From a checkpoint of a small mixture-of-experts model trained on Wikipedia.
Experts: 128 SwiGLU neurons an expert, 3 picks a token, a softmax router.
Below are experts of layer 6 (counted from 0) of a mixture-of-experts language model. Rows are named router (the router's row for the expert), gate (a neuron's input weights, with its number), up (a neuron's input weights, with its number), down (a neuron's output weights, with its number) and show model dimensions 240-319. Each number is 500 + 50 x the weight over its row's rms, rounded and kept within 0 to 999. Numbers have three digits each.
After each expert's rows: "mostly gets" lists some tokens that are sent to it at least half of the time. This comes from a sample of Wikipedia text that the model never trained on.

# expert 8
router:491464572418517486604515568471534489467447505487530516449521441475579550496395512505510495511517457507426423530496568562486493497450544462539602472480473439517506504447398443537548526538493571489538545440527505427593436543414530497474399487
gate0:467474483580493412461501463526509525487498454488412437519493455495471458530440467507545504472553520500522553519502458528437512456477473509462519549491513578494491435594475487553568547491431608535463479515470573512525580545456471479593478515
up0:471444498508448496405535550402482451507586570386520600502523403427641483490503531448459578469582465498592436504463545498444457542596569532481505423512448546525468511509514560502553436522537454491497505590493627458467499529509444493499456570
down0:634473535571600612538452464492433403446535456534544473481485525538439432440483491566467476603466512596448534524449472545581478343443507484541535443549528470592528541461512450466570460527518544596516517446596427488587501532490521490505460359
gate1:511520579514441481437485523564603533488510505541524544451474456453482516443516541552569553584447459448561542482462462527430507488514501481515544585540481484510507460485592439451560549545490567603482534569540431552512555523531460534451532509
up1:507540484587452472478438512541560530425593511460498505453490464482518573425448494538569574486485457497500522504570475512414558424578577485471488482491519490509461488478474437465492501513472522552426437510507466637539564535510485509421542512
down1:563500523472477478482485501493475386484456517507421432461441527485530447599438493444427549447498570552472513459518406475504521458540558396526493503525474520611475466526466446586490455570475435474552459430568511558621477416511590583507476500
gate2:473444379495484456561577501492600496425544541467449456520565505487469520536475431529525512518541525478478516472528458509626514506314488511557518548551497539494461544431487617549520552581517552451512498548510508462495563520568495508493420439
up2:536452427486452474512516577503544571503436491519503501557519519442479437572573495578540508487385388535457540534479509507581440480387459452604539491484519467565414503528498663461492414493505552501573544580427504508414526541589492473494466505
down2:385519526480489559409437523464380520513563501512433528468475497511558476474536539439533424450470527438557544447525533487495583618528479548512481567513492527458518587563519452474485462485524513446475465480522505485533501487480519582596497579
gate3:527527589454436502485435529468503529548475457503490502499467569529577457510426581469574499498503447517486568524541490570500462560551555551528522484552475525594515486502484509529466540433507528480516455495450510541472430455531474474532577586
up3:601483493583449533376490434519501592485561496545439472507436557563541492487436522468364531504499441513519569542477495605482492536474554479577436541553496538601525517504551548617464550449476454501511528537408452564524501392515511418563469523
down3:629537446479632504423422471561544453471484497472518525462528514498462474467474509509518500538552436479524486561470530479483508535458453525516485539513573502483597417461531507433478376614515506516482521508479439519417503440599443490433499504
gate4:536378514543425465490542484539437420532435473552532437448513494502515532451564490455484426473496395543508430414541559488488505518510560557461431459506449525527495460568497520445499648386467453561459517440369472473439436511527512501513514456
up4:511506467504515524497470586447448509481514557409536578479527446467490565503530487599499352457550514510408469513512647482411505491513541622539454533549502493544438461509416495480524566486488505447392507453472489556606392507497577506510522520
down4:472472490480548490477484536537438518468472501599530455420504562551479457584547500442535548573553516496589479496594444544529522585425563447449542489470453511556480548475524495491439489464485492465500402481509484437539547483467476491515495475
gate5:509486454513474430613384459456528469507415541408479521456467441468588535477500424510544433510469493565523550511497529545496450616410416544580634477549453464533456483440468533512510448513545549519567519479449462455520532468489539552556434521
up5:421464530430435386540488469532572484552388512474466496444415491503506536461580422439527478489540501481520505523484485545485467565495462598598570436526494445554395429497444516484419437578476529490555477479511481476533555600489561557534520487
down5:555494581492507536483556539609573536503554445530501495493550485527530434587507612421459562499588518476510539448468468482495520429487463438455531560524574540512483392512497488477501584500498455556535479553499436468487520446503474532402577510
mostly gets: " species", "idae", "°W", " north", "″W", " district"

# expert 7
router:471510516394544463520478582500545438489454575476517579446543507455595520493380409403484489542396587511429490495452540467527539481405447441543574473500408475372565462496443420542569570550508530441469505549513546454557440534546565517492401505
gate0:447509472459462487497472479505484513543547518497507520418560470410517486566522565495556492480492543525514405570536534494437516429545528441451457459514430545484465488564477602573561547395584494501456586536467549572606433488442453528507465526
up0:586490474471601465594480511446448567479586509445518505460523486540490506572500497490590529507574474499496525491500486393556461543530568402504487504516598483607498455425566456496580456527532441496599484460589408536564460528417435467491496578
down0:460559606540423525491579478514551550506443534535448617499491511451505506448467410524509473422555420509452534477385483473455623492395557620432434542504445520450494497467455441557427540614486504485518519432478509489482420386448515495498459472
gate1:532496548459511492473577516473488504470531529433546421577536538584497484448503495513472473543556417463526448516481546537380568509508588612475368482498509522514563455491456394477462510537488498501444606533411443553520537533522514517471487485
up1:526484544524591537562469540522509397472508534586376464464502450439436495589566565515545418510402455566524478499479543451578439527428455506542556486496514514504445512491441550555587474517478612547607544541530513508551437513439449480498528508
down1:509466593544533455415495549387528495287471583466526527445481533518564577405474462496390557537492568491498443467525501468508515490483471501411441463469435460487512549497433456493574465488478555481487479544512538539460481444530473466560477553
gate2:508503563465516491474587509453517414552475522531461525481526545420491471510496460463527498513587511404540580557554552503466571468495541481504544527480514566533421485458576446475547478576534470456602427499467415446444404526471620460469479443
up2:517494575517510497498438480552553556393544447528433532493519502526501484562510607571453482477534446518485429447600455580505504509578495598495455511481489533471551536487497452490399544492520507491514569424450520443411529469456484613539482485
down2:505505497478402439486537452524579540586509522558563417448500507459604458447535455439453518637501523410469528405447584516526566509457423538451504409452446550495608467551517474548565497557558525480552473444434565548567540603510486613490438542
gate3:524489446475480416459458477501485381419480461539549548482427469490586426475484568434580434591571452333472412594483519427499468492518434573630524442553414486509478624543445578448483516562494430378455567552487478485554570523437462463488521584
up3:453475561550596536537485540465558530500520461474482426468472498586430537511499453400574469472457487488492498445517542486513604565508513645472518563546460493516502475405428569402486447513572500603573568457546534473479497502547561486408576499
down3:428506512559564469437467509565459454354472457504518496508472526555540492475532534492561440479563506468497512496522452537449489479593471503520521541420505479507508468490506598530443515442537486533563554443448548494548533489391449536519496514
gate4:502575424528468544458504494527459375536552491477472438509515453462426527495528475533521502440490476510524523549603400525570460478505534413452534568546483516447358530487506488479538497516469494473498400442467494559430528499521546524504424508
up4:396488455569468537458478483529576476517435544461463558555539527504488417450481537476475524476474454456527497556501362593451483566533518467489509483491532467576455487405529537479537389523463501488525483550562396538401431560568533516448487499
down4:516479482362563556591502460471439498476603520529484494499428364507477526434465540486527408484538530523508454550481492488478547455497375499507495461469556551500501417450602410488526573481457511554461510503476477444521510505487495500392504456
gate5:630509554471607486528525444584558519462539563483473510518479421500496443453454596539554482468431595554590525482491616446470557499502521448414570474436528537520488503500495457574524540493467488479422471495471654466489585483480529462504478463
up5:510439511515429550534528504439503438473507577430460438467468613529478456476465479534488545495437450501461500563561440532399509572530416415419501523383528514609556430513442518416542568478522429428574498525578545480473453518483511484399489559
down5:455529456450557428434459470550486433655417507480478568497511507529518549441540621484539524445524532562461497508499557518381498438576533551462451576526505493535558517469488481491469512512527525632534514481368534593560537545519455518550573557
mostly gets: " are", " be", " rest", " land", " un", " due"

# expert 13
router:458528551391471508549575512495566510427447453494499564489512495511575567545439405450495534555481543460491365427493542425616567517472456526461535571425511514368547455502487475549463548541512531515575613426509525427491447542446433561430475556
gate0:564491525479544575520482425474532463531518569411483442458435469384557459524551511505470530553443549459512554543513432492476482503504506533400520424506455428580481513498548545553507533474493550453505554382413514470483517459471560468548417489
up0:540523460504556470518436528491439501429426508572591519493429614491537489503536558532524529634506474556405455451524398469509518506464563492529431578557520481561406547486540517474513507462547381467499481412480390522508493461471487461504474523
down0:474460541456582519611465568483452532563504426551521455486573539545464628478497479498436472555459520551539423572543543563482472449459497436499554481469450515477522435556516458496429537560486576562551462564567420527558505540405439459486431583
gate1:433507413482379469466526516553555500504567549556574501450445556534463519518589519458467494578514524546451454491521540529502591454537464449499490490456526523445497593534517520419429551391532503470477480571485472455518467463457424543528468509
up1:543552461475479450469530535488494491623513564471541571464447537479434542418468455500420469531462424549581465448469488455431446445611447459480410502541476503544490500507440366579611518517405490503446453531450427609524442471593473505506515516
down1:498421536554486494481403537462525516444477480504460487569485386462505418485431540502518515437538589410559502544516465554516484569420567579539560537467533446518556413490559578433420510493539438507528517392533559467503600539485467489584532533
gate2:496469522507481440485546449491514575437565522500511493448528486488592545453482565504538557483457504486481544499518431500504512564587497464470522562508481533629570487456416467467507490505426478500524496437610460471467445586489540512475429524
up2:474521560485539628522548519503521479442561492489425568508455512472461541420507445494457502476512554475452458501484524564430488470390463606511463550468551457516609575505534559577597513561511524479522564465484543457551525454523474478518449515
down2:597492427431485440529547445445533554381447405388510511558518584502504582519526521498526430416409459535444417487587565510595427528480481481507483474508508523542479489434463548461480497454483489649491509500524544520491510521461503416507559503
gate3:522523545539433431506526483501502520502484535528510456505518572492548459493468572453561537476601445505499526509497533501472506449461610528592582458462415533510550459519497474503526479471465511520498529582514492554434585541478521587533503536
up3:533474581483497505485478551463465424498543543447477470546445548529608459480452554584505459521419476435540490432527533523522560498437520533489499485530518480391554487479507527513460566454460511342491450548514568533549644571598467511561496502
down3:426541460443504509540421508534508532490453418572482504462501437534448517540576507426486450508492575545527543587496524440474560453547503520512496457536519500546426582509538491451485531515560408576447556394557455489529423532349501385506486518
gate4:417596521394555573493448536472472420561536583477587480404504493537551571538501483473481566560478497437483484492471436496543475534521502453454556489530499493451482496482546526494475536479526531572493563540491553456558482489575406407446436541
up4:449482512550492477401427511531556565463465532517535578500575546387385393400485553476594532472559447513427519572533460498485535550468486435556466576505454450535490444537433491487491434491512522483502489474561532574425497489536555563439405485
down4:388570426431524599516555566421545542419503465566467520431481480460505502444472569517469543481517524474460449485519491519570528485478469599502611447562426470532527476487543521459454511582522519461579558537457556449487495452489523515519416497
gate5:532479564495464502580535551554496409429420577467546497459553485546424585468434435482542525529432484525558489501510399519482575546478582456456660564558409480514590542457510476552579518604505467574494568487460502499567523492444492502484441508
up5:523504470488510453490531502535526456525422396446550545558483516450563504538377584523497399484450451525470495522517553434587536422522383535494477540456567444560504465548446539529456460501511539455501424525551546470443491473525447463382525546
down5:543513501476493527532576496565510467474467535578557479481480504539528495549437513511545431483458541518459407487494446518541643507404439486499461549490511418496533541528445487572533480568505544541500454497546539551503460506540483487445493603
mostly gets: " medalist", " areas", " people", "000", " aircraft", " games"

# expert 10
router:432575461454552591513504545434450525456495502383583496474510504465563501565513460444506503567414555417491413417540510383527488547527506458576529521510471472386549503526507460566555536511524510460538548500520542444524473498487398459423459581
gate0:482440520426442439495533493428539566527502510462461540509524526506562524518474510442570458501407473397450481496507597457559484641496543498499490479528526497436558466514554494404465464539485414634470492378508539451513499450522470446539546530
up0:502457494540395373430452563511500473490528533469434485457535596517560430536540454553554587496488526550545501546527500468457537600527537529607426455531527563489498460468491501509563540489551461466448537344551537593456466465525607528551525532
down0:478489475504487450511492576485413502561429474545514570447489515510413485579459479539439501453422474589515472511590384436518490519534479544571486477546569513490565440541458564450490601533615484561417453495498486561546616524542505547536410499
gate1:515456551508440459472547451439526633585567526524460556506549531489444626525476547588508452512521508508535566478568528500481479562519580518500500492495540525445411477466558567531449473385371519586520486486510431539438534460491624519559631483
up1:540556532538506589508553500460523448502511530373503461545488442456562444626472537485483406410526538472548525576587564497518509535489568519556454426441535606505518523498499531491509531479481459508411600455456492447514503494571419522383524491
down1:485563484386515473461512462479456514553504462491563546435569507539500409469551473482435577600426564562484491470564537468513469469516475563496499603493532454566494491505554481543469540589459523442513525588503524513480508531488477464580524554
gate2:514530441523459533500546522519531491448446495540424498470515494546492460490393488519511508546436486554481493512464505463503541502439432538527501611511522494420469514524458526558468554533462503495473478469572505455513477456369541347460451482
up2:423522516484452508500601517623495484405443515451487485526507455590476488522558580449528498476473524579445394495530529463538475491483454480447448477468512400491566424526511449463421593536536552427484526488559476373471555483451516551399461520
down2:579519518560487517492473488524522560456500529570423501535477558437476441549505519465512523574468496480538506462454403573555463467616470457487592503568486485470394486517460595455528439525560498550516518502491542459561500469487493483528436450
gate3:517487463570471602460443526552492532491547471470530505505511453479551558551495457468458516601526514591437575497468457532468476531487572499597518466456428472396476471458497493505369551470467508474558576492404517538604545560475510474493516481
up3:605506450483510536507493479503525528503477544563449470558499547489499510423463429476589519521522574549481516518501555414487456469556599430449577479518502484392494413570556400600441531506509554471545522540396489430620555556375516511548514417
down3:553541519497452505520590500574492512521570581501510542476537465528447437458497500426530459374457522541488403621465431456498510465500517503455510524466453510512514532442461457530450491495561443534538521427535506536393442509523529483455501470
gate4:487584453493395495475580578442467388450395482475561461432514458513505495438537464434427539431483493525572543476457470442383578446429416466462387522448505460476496539446492532567582507444491509461569462555506471476427591488454521508536499474
up4:501535502633520554454523542384450429493494515468639470493480503535540505470606539513506579492470524540582500590489388316400481456488482479450525448565561525525450491469516470512494476556476480524544490530506529546467560516483503534492493507
down4:548530536515485506475437497573505534518534518507466603529515528495444466470512516519504417524573546562568437539576541539506462553518565487544562505490439557524509515546478603541482484473496481561403541512515485477465438519505465489565499498
gate5:452555544446427444455480498511544490530579496593417501495494504509499479589544514558546550511521462527454394480459521488433502577516473563528503523465562482503593507550471617481471526491493577499502479505440504503456575392507542514453534544
up5:508464469566442537549415549546531574517560537469473512468517499501447470498412471476490503571475379478555464541510588430527486516556405417503608447474542498505459427414583591422545428424475569477574480475512522459516519578548487468519532544
down5:460533514463494439472478448605520458470515567541545511519424489443537373502430538510503531458489484487477468507561434483514456516461596465429425498537480507517429511497530465461496454557493416473497501525432534468548545518515494422457515485
mostly gets: " well", " been", " returned", " went", " married", " still"

# expert 4
router:433532550510597430566469505517528552462378506481520533496521440422546516493507468484514501506466452398489407398473579469561527529447453536601496588542440472452543454428458551508529441470514552509533519438525440411556409557497525473467514500
gate0:561487496485510533515429507604470493518538392532500553377467588496491555555480520539444625539555460498461528507506472552595512468373529491500469524432427453559484474452547439387494496511424457569549559447508447387494407637548412512422492553
up0:490570527418431508573471489410487456521544510536521567440437506416553572406542539507434465564554501477515480457451593527470441482510524528450505513394500572420505488485477586446577600480559540442453498564437505432492529491441408577511527497
down0:407327621500499492473461488567463539560514552495507559428435594521549436490511531446514513466505494425532550519545499435455525472530552573494472475484581492527528534503492495536493399583519519499611506576459418478449503490537491435538498488
gate1:501491531532496407529561420528501420478463471577457544466483546522433496502485532493482475464508408435528494409490497438498440502489482492518462432496442490505484465407526500342545498644474532614559484466529458490554442494475557427457501450
up1:483468523504473556390495445455511561491519489506496529484407466554564533470544530454505440506466615536554474518529510439552502442586490448433523524459457469497553529562582571568502540487570479492519489535427588585527563589477514536563526498
down1:452494443527565411547499547557516479416510481505464545505601475473411412536490510560470508515566395474445502445452490472509484558448509502465477552475516453511555558436474513480531473549439525487484483439571527512471387500518512476503511498
gate2:466509448510535445539485452493546499501480485491485550500467557444520493477542637482532499456507525476463523471581503494528526474526529462526477391513428485454504583581352481544579498490513428516526546440500462407617485512556558375490480466
up2:533519518411500549494418583558539519498409418473482526486479554519532500451484531457459508537485534564556468529478432483491537473434539602423536470570434538468534526598496475559479551542485422534523545504382519424539496559452435474501455417
down2:525441584508507505561479453564548445496520424558583519546484580580526456464478394424542491528498464550549428569511484459482431451521460558525458502564509457541523522527526537461408479475503540457601432373487511481489548508426472560505562532
gate3:524436509549511474519528511387521530483410500424516606426541480569515517551504449386493561517451569557535477465467643569513492470445497536435583569501575489492569586503511530450505520522521545607500498491506614490528553545443552558531437536
up3:442451539512515475489514432467502498497383491549442563488508525581457518509558395523528550586531555437575511507512521577449507420464529498467485553596486478520441581442569453481439558569575491478463494487538461513506548477392598479460560538
down3:533473503480510497432523498571516480464585538619429443540444446461482422471550468499494331459540455444536542433582422436353514568509519560500594427610536508460536556462508428556498489539469486524471501495541492532512500467476547501451447530
gate4:398517545448502396572422545587484499513376463495487591446459510495559491422561519497540551415484599474507454470435537542429535403508387492497503556539548440490532589549399488470415514524466564500475520555448471560446540449391484494511477509
up4:430517530567429527525491484546457475554408470475559543464553531483484547454566500460575469392352426453490575485607448551476464498496479455592487515505524439466474493548434556480466503443553472432498569584434548602441537506531531497508544467
down4:519467543506437537501488504523496480525535518572489450586502477509459529544510506479472506502555467537484569413583451505479461476399615444459465495459499545484411430469512576551551523477511478581524477469509529566517454461459442524552434481
gate5:424602475479539538447492490514550585404516539504588559410469476532518563474541433509524517597571570505531576532566544533527446579483465452482463415441426521569563557537505442478434586576571471431531601478454499492528411465389549551508388440
up5:496471492400497509546455464455495440529495500507500509560546508516442481522512469547486459462598499433485447532502567470510485530547485455496501572530545601506496479502565593543462391420533554507451396493597437447499560542530493451548581448
down5:368521429507518514472509447429507467455578493449487490495456440489433513520438572502548523477459467482489474492580516587555582507542528598612529493491398449561505526443464408514455534434514561483519500460444560602504447341519547552528461408
mostly gets: " Royal", " Peter", " David", " William", "shire", "ington"

# expert 12
router:517474497445532456546435574465550455470416508508591512462561475506521475520440538506509455548493392463402467480415612574511521439505450515601524517511499453531521479497497479506536506507533520519562490471511500487547509491480495548464537421
gate0:487402552626515422530520598459517514559481505595393472488490455433398458515551552535437575554495455446536521470528527503454472415528495504560522418539523423476482552510566544494395433458494455475425468599456491512424483493445515528494537522
up0:483559523438413586497445505566501551480517464500493530469482505583529533489486484461624510573532538416513549604541460467517522541578491484495542516615583491555510492498530435562467510499556449482551450447480537500470459489446482480454502410
down0:523402378500592497588444448523605543537453564477422461541459579417368569515520556518489511459484483493444507499482622527510490424487544535497453574545530454564481500491426531467538449521508542472475492611500482548508593439585527515517542487
gate1:462527490506539576588388569420454471466517481428495517446487526464501483554575587488502499526537561593426497511538448483530454500457519510609535552424388441542538535561511532486435462425504493473560545491559491582474500502441524455508475580
up1:533473525542485423466533498544498548505492518563519501511481473528460536449425423480564458500501459448483564533521557450567526547458452535373503505513553503444425439457473521488496519462472552490481536434425530415446518541539484454516467452
down1:500506583437472499560498463488493418392472588486541485610475559581492476395516518485430527540462519502473571521515529500493468511496503424505490660530442562495513491531469546452559546520466465546501481477477400501561532510499509482527546495
gate2:515469425559451505576545536508540546589601484513524465455412507482571545432526581499543533595547510545552505468572483580431445514552559550444439509426512540444441510549481470476542588538467438546437433443474376512533466502559467580536510405
up2:515575508560469496419517471472494558517457483499487451556453482531549442436556528588594534485450550514582416427605586463508477506461497501455553481496510593449567547499556461430513568484505485432508470478534521544536456424607466443521465561
down2:483489460477522429526473551507518478485477506570490476546557429538486537562430392421396499473521538523430542534442381482468427505437489467444497474528468499661461479463433536500384500513475434500472519471538467436504581534463521548492417434
gate3:525488496512456484509457519472494420493515517457448482443426546433486580535533557497530485506550601495612518530523602570395472519504511563486564562571578582545471538515464538506500505507502504463507517398490480571544579510585545451468481429
up3:581542496491490525464491454517481568516510571565489564498479397589536571581476484516456376589456492497516446536534391523503525549502566488431445402495473463491577408473485439471561572546477439461488529549395558531524520484553518515571453517
down3:452438563564522516614434503442434477461588464496562440425396494528471558500533481479526510451601488482509471525437428495415470490554516474521486570368520564542459583516455540480496527522494549583507512416461456516485470501477488505441519516
gate4:460426531536493556512482457478494506443513575541486522509541466538424511525453607522433520527469504612347559445507554540435494449423512494531525434572454423451540530527499478540530474545474462544398518495594552424513501459516488487459528402
up4:487443531496494436441491511446462479501520468438479476517458540509525521557435487524496514554499499566454512447546570498519515485500502486545521464455500485546488502499517508436535516510483522499502456492448354536460474595579453497553514505
down4:518464530455472462465495492501531478372451544425493497434470431491541477510543555509439532619541507491501543516404423484450535455541498522427523513471576509551452415514477539550483471476528508547482420499525540443496515452457555564409387458
gate5:492492497557455406441432519529580450546537508513448430505492526539514498517562549518477583484491506493468497506572486490431516536559577491463436450501499462529470507474595553501538446577554518549495479458578474517441598392509542564498489395
up5:526456489492473472446556481490468490551475572463474555560524525481536460544482597495459565497511455488481592547521518506523488532384480465477457491499488479566540569417453660429516453397471414542526500592606446560576578532529550438477487456
down5:525511482573403519476422575517475502532503453495499505569468468413525466498541450439475513539455470572556427433472485437471545527500535431461531467436607548405442524573500494473515603468531532464583561465456563508565455484497558540595510641
mostly gets: " Jo", "ić", "ö", " Charles", "ä", "_"

# expert 15
router:468544534433491503530438601478476447457461508462551590449510488491551502532511499496551488523496435428532408411433584500532500547541479555568494583528522464480541447505501476564529409480525504454576569427526478448575505522448439486418530558
gate0:484450565494398534570511541514474511507450544425468545436497582481504484550448516482435426434524483537425486591459444513558486533521566527500487442535509384487466546515571539511568416491460519494482581484500533528530464491491505482441469554
up0:524483504565449477591507563493500487488570442418524500427475549502484416464533501469413435385457477499504459600486440630422522547425478492552552498476474496592414531460608526525517512434490485463596465476461418609527476471560544430551498447
down0:464427384507533537526441549535489463561586522446491454595429469502447494538547500617503442439503529478506542541497485510581583514545434489466531463459489561515487431469516470516444550483619470582513426448480515451484557534548527507507528540
gate1:527543494480591457422502495499509601425529467511448432583497501582485512439554464451509471579476502516626508581469578374432512491483438480436453613544526505514434482441536458536487511498471470538472503443530419438407543501526498496518470506
up1:547504497438552489480486503464457535482547530564455522558539579611546606491541477409480474522521489450546571552551549545495527550525532518534470518570411483583491480492520569534521519524564460480516460479570440541463464484523514446493458453
down1:499497470444521548503598489462556433495474468518471604546572482432479509444482486462538502459434477528422432494455520519454532453532490465433536494448572525510577463543597441443495583527484577459427439429521574575415570484479518557466498525
gate2:508513565487564492486468535495592620481459497433502517489472487528481483523483525558415507428468440426461481488471511474542472597426495476629529535473430402492477516467531479413480570543427500428480530464524540509509523594515490527550559609
up2:543516407467452542492483521490485442509508527608485466500557488511508446524491385516551456527482494558492476620491452588527541496532520548468584439587526575454585502503474553565536468478568511501472433462498462501581404498491452472451409381
down2:575536518482471509612502470479507463448487530521445509502519558454437519563514430530513547473521433390487542452377471496489566496485520489531496606539530444493439527503602646498619464455450367424525465464518494540483562505538501483532504519
gate3:477458451460458464551550509571427457503543451483492507415444507461585475572532474493506473561382584469516487489510551476469514444519516525498550402430542480410528558590519481461373550504478527530600512425492424512540475530510456476507503520
up3:526576459508364499498524486547404481482515528474521507492556451422540530544516445444507449495532590393541541558493530568502437545515541540438483497470556476527496562551452519496472490459417456551599536543486538443531550545456522414471526559
down3:546561470460495534515507450441481497582580546477486485538450527478428505488563391480514509468558476519490554541523514447490466452498520486524552420460492430609559467578555480498497527451541533415529434537487509532514595498514582528562506448
gate4:551482601447519476524503436461505594474546479484543532523385466554585490546525633408542490458536515528496482552587537512548543502463506522555590489476491481503469475517550582508479578466493516571586561512552574468495543532512548479518517444
up4:484481424446526499525459456502579470521441470564526429496501496541450459500465590546465528482586552475476425578529487488539490487525529462464551538623461540542532494457554517427481366584569486561456381518554586528489457469523584472493531511
down4:458438540428515554463618526452484472439500566450435515520547431430560473436463426428521443504494478518525519460569513508484436407491573425541496383443483565469513527448474365498497516522466507534572488469493479531586500547486475468494490505
gate5:503595472458496525497468468543530547512549419534461567503505565583476474527437507440444514509440458598429499495557563547517465485620509526540434438526495571548521453558616533471533607423481408565517477538478503394518482557477457498420506492
up5:534558443463436323565493444512532548496584548421524521524533536472504578485454580491446447510389499445423531519524431480535512530551520470477510515520546494448555560537531436443450588357480458475545508523493463512561492554584519524479500486
down5:488478496522490528396574514509511511569518441500475508402524490498469500581487438443531485460580497507515498585482465423429559606465484570428469553461439464444507503495506430528597485621512452471514416483588485604487485536449509490593539475
mostly gets: "″W", " Kh", "AL", " Croat", " John", " Williams"

# expert 2
router:431509523487520548545398608475516457472473463508505522506575425507501556497449470435560401518518468471533490531487572405515468517452485505541485539579495498476526420514455496499559454565587539503533517471528446447458407491471425468455450437
gate0:474509459569455396515562426481474503484511492484574539494524507506472549453495495433395541557499522587503535426603544487367519486516595434528579470570410539483429421462568520503560523471470495489501468494499527506464518444562436548493410482
up0:591537460403555526498464521574483422476502502592532474500456554413479465611525479569470468441492425551438527636516394580528476519499457490475512531546509476582518563493448554526600545393575514517487572629521561463562431503476457547459461462
down0:465410523505494524450455421453515501469559480439477505524438400486552584467424617581532502481464468513517574455508542534534496610528485478467499533451513557431482454501496628500528465404415521551510544513463496552493574490496528557451558571
gate1:488547480542408521390525463501529469533515405470521533474491509484502479498503530460476404533482493530592631491522501565436419498502449640497547528472519571551484513584585534454514553477464496487462532557508405528479534494418539457553613377
up1:441551520526475499416482491540530421469539410477477476461483477568460532525570495545456588581456556445599523517523487550485455573401524526446480504543489510468489450525465468505517500477487481524498560514497529409410494569461460528463560540
down1:590448517466631507453568491459522494646402611531554503511494519425501418472526575588518481499554482431517581422476420534509476468598485517504495477465474519460477462557512556365554554528552491506499505497468515508490522462572568482483386487
gate2:462500536525510397516489577524518501526585437455548553520598498502469474448443515525537469543441460460651514540507412588624475455525538511599557458463418480500592477501492536499530438485531441488595523513443499444523499495507488480492417514
up2:463525545399643661418518427503560532510422604516444457445422531489504521527479574448404496462553564577416443564515575506423537532412521499476529524493528395460394527499500484495530591524497518493442563573494491454555548556496514515549572572
down2:526608506539458457555539451542489512480489446475525534506473527504508567538589526437430527611504513567460419455455598484432559462511507593542491460449504497492536482443503433487528516479507366508536580512443413399506528473463507600411487555
gate3:505501506421521462504496422547479392564444590484402498451576481481615603432422466469524561517400510573446459494441532482512491423479638559499508487492476561482470570524416413587460454555571536539460514456556523453466513516488372505539480490
up3:534531442506470563539546512440516605454464526492506451529427476472432503439467530508523484456579529435517476520559475597518448522424472437561531565445519495472568463528556570541534513531472561543519475476465531493538465479481587492533545536
down3:497470579559445489515613541485545493408497461529532480535471474464527525465612560458540528478458507457583490483524573469474397552480449449576514475414454456446498610446525508512453583505571434453480443453535576556498547489517468576512413485
gate4:572557557514454505510506549469506545488527463488456554559482560522446397479524542532371477431456410481492535497497470517509441491480424509587437619596547596533501440476533537453517467447549517586500463505510493498436452505507428495495579439
up4:504496480568481506452515463454455452477615487476457501568484517560483542443371469510590479489510552567545559472542526536511432501545493441394524465473544447537570507504437497547513538516517471484456567541495526381492513582491590475474379514
down4:600465557495528422500459475469544520533471504500564577401557424446439407565504448464483513518553442464470430489509555441524409524541445556638438512565523533539418504469562592488498460530616471531529421547458468520384427460538401445455595493
gate5:594507479484455520485480471467407536524553529568483561453512485634514517451495428499526459493450550496529423473472559429518453484578566530467425508398582485469463491479501521483526491515549518482460532408569475440448550399484435459492442515
up5:515525567540507492525473472526494449435480504525551545397547473511488491553498620471542637533438548501464431389494485642516505559544505478453514456555534544541538555565559486548469454533476424519530460482438493557586492608493626543495537570
down5:482534481405472529390498495512511530445571502612528523461492541471520487507464504477490371525504515476595465514491533534522427522461536563538527475601487452420521526568536480556475447425449593452577492495526442485457444441489464513507457495
mostly gets: " DF", "See", " medalist", " Player", " Final", " Thomas"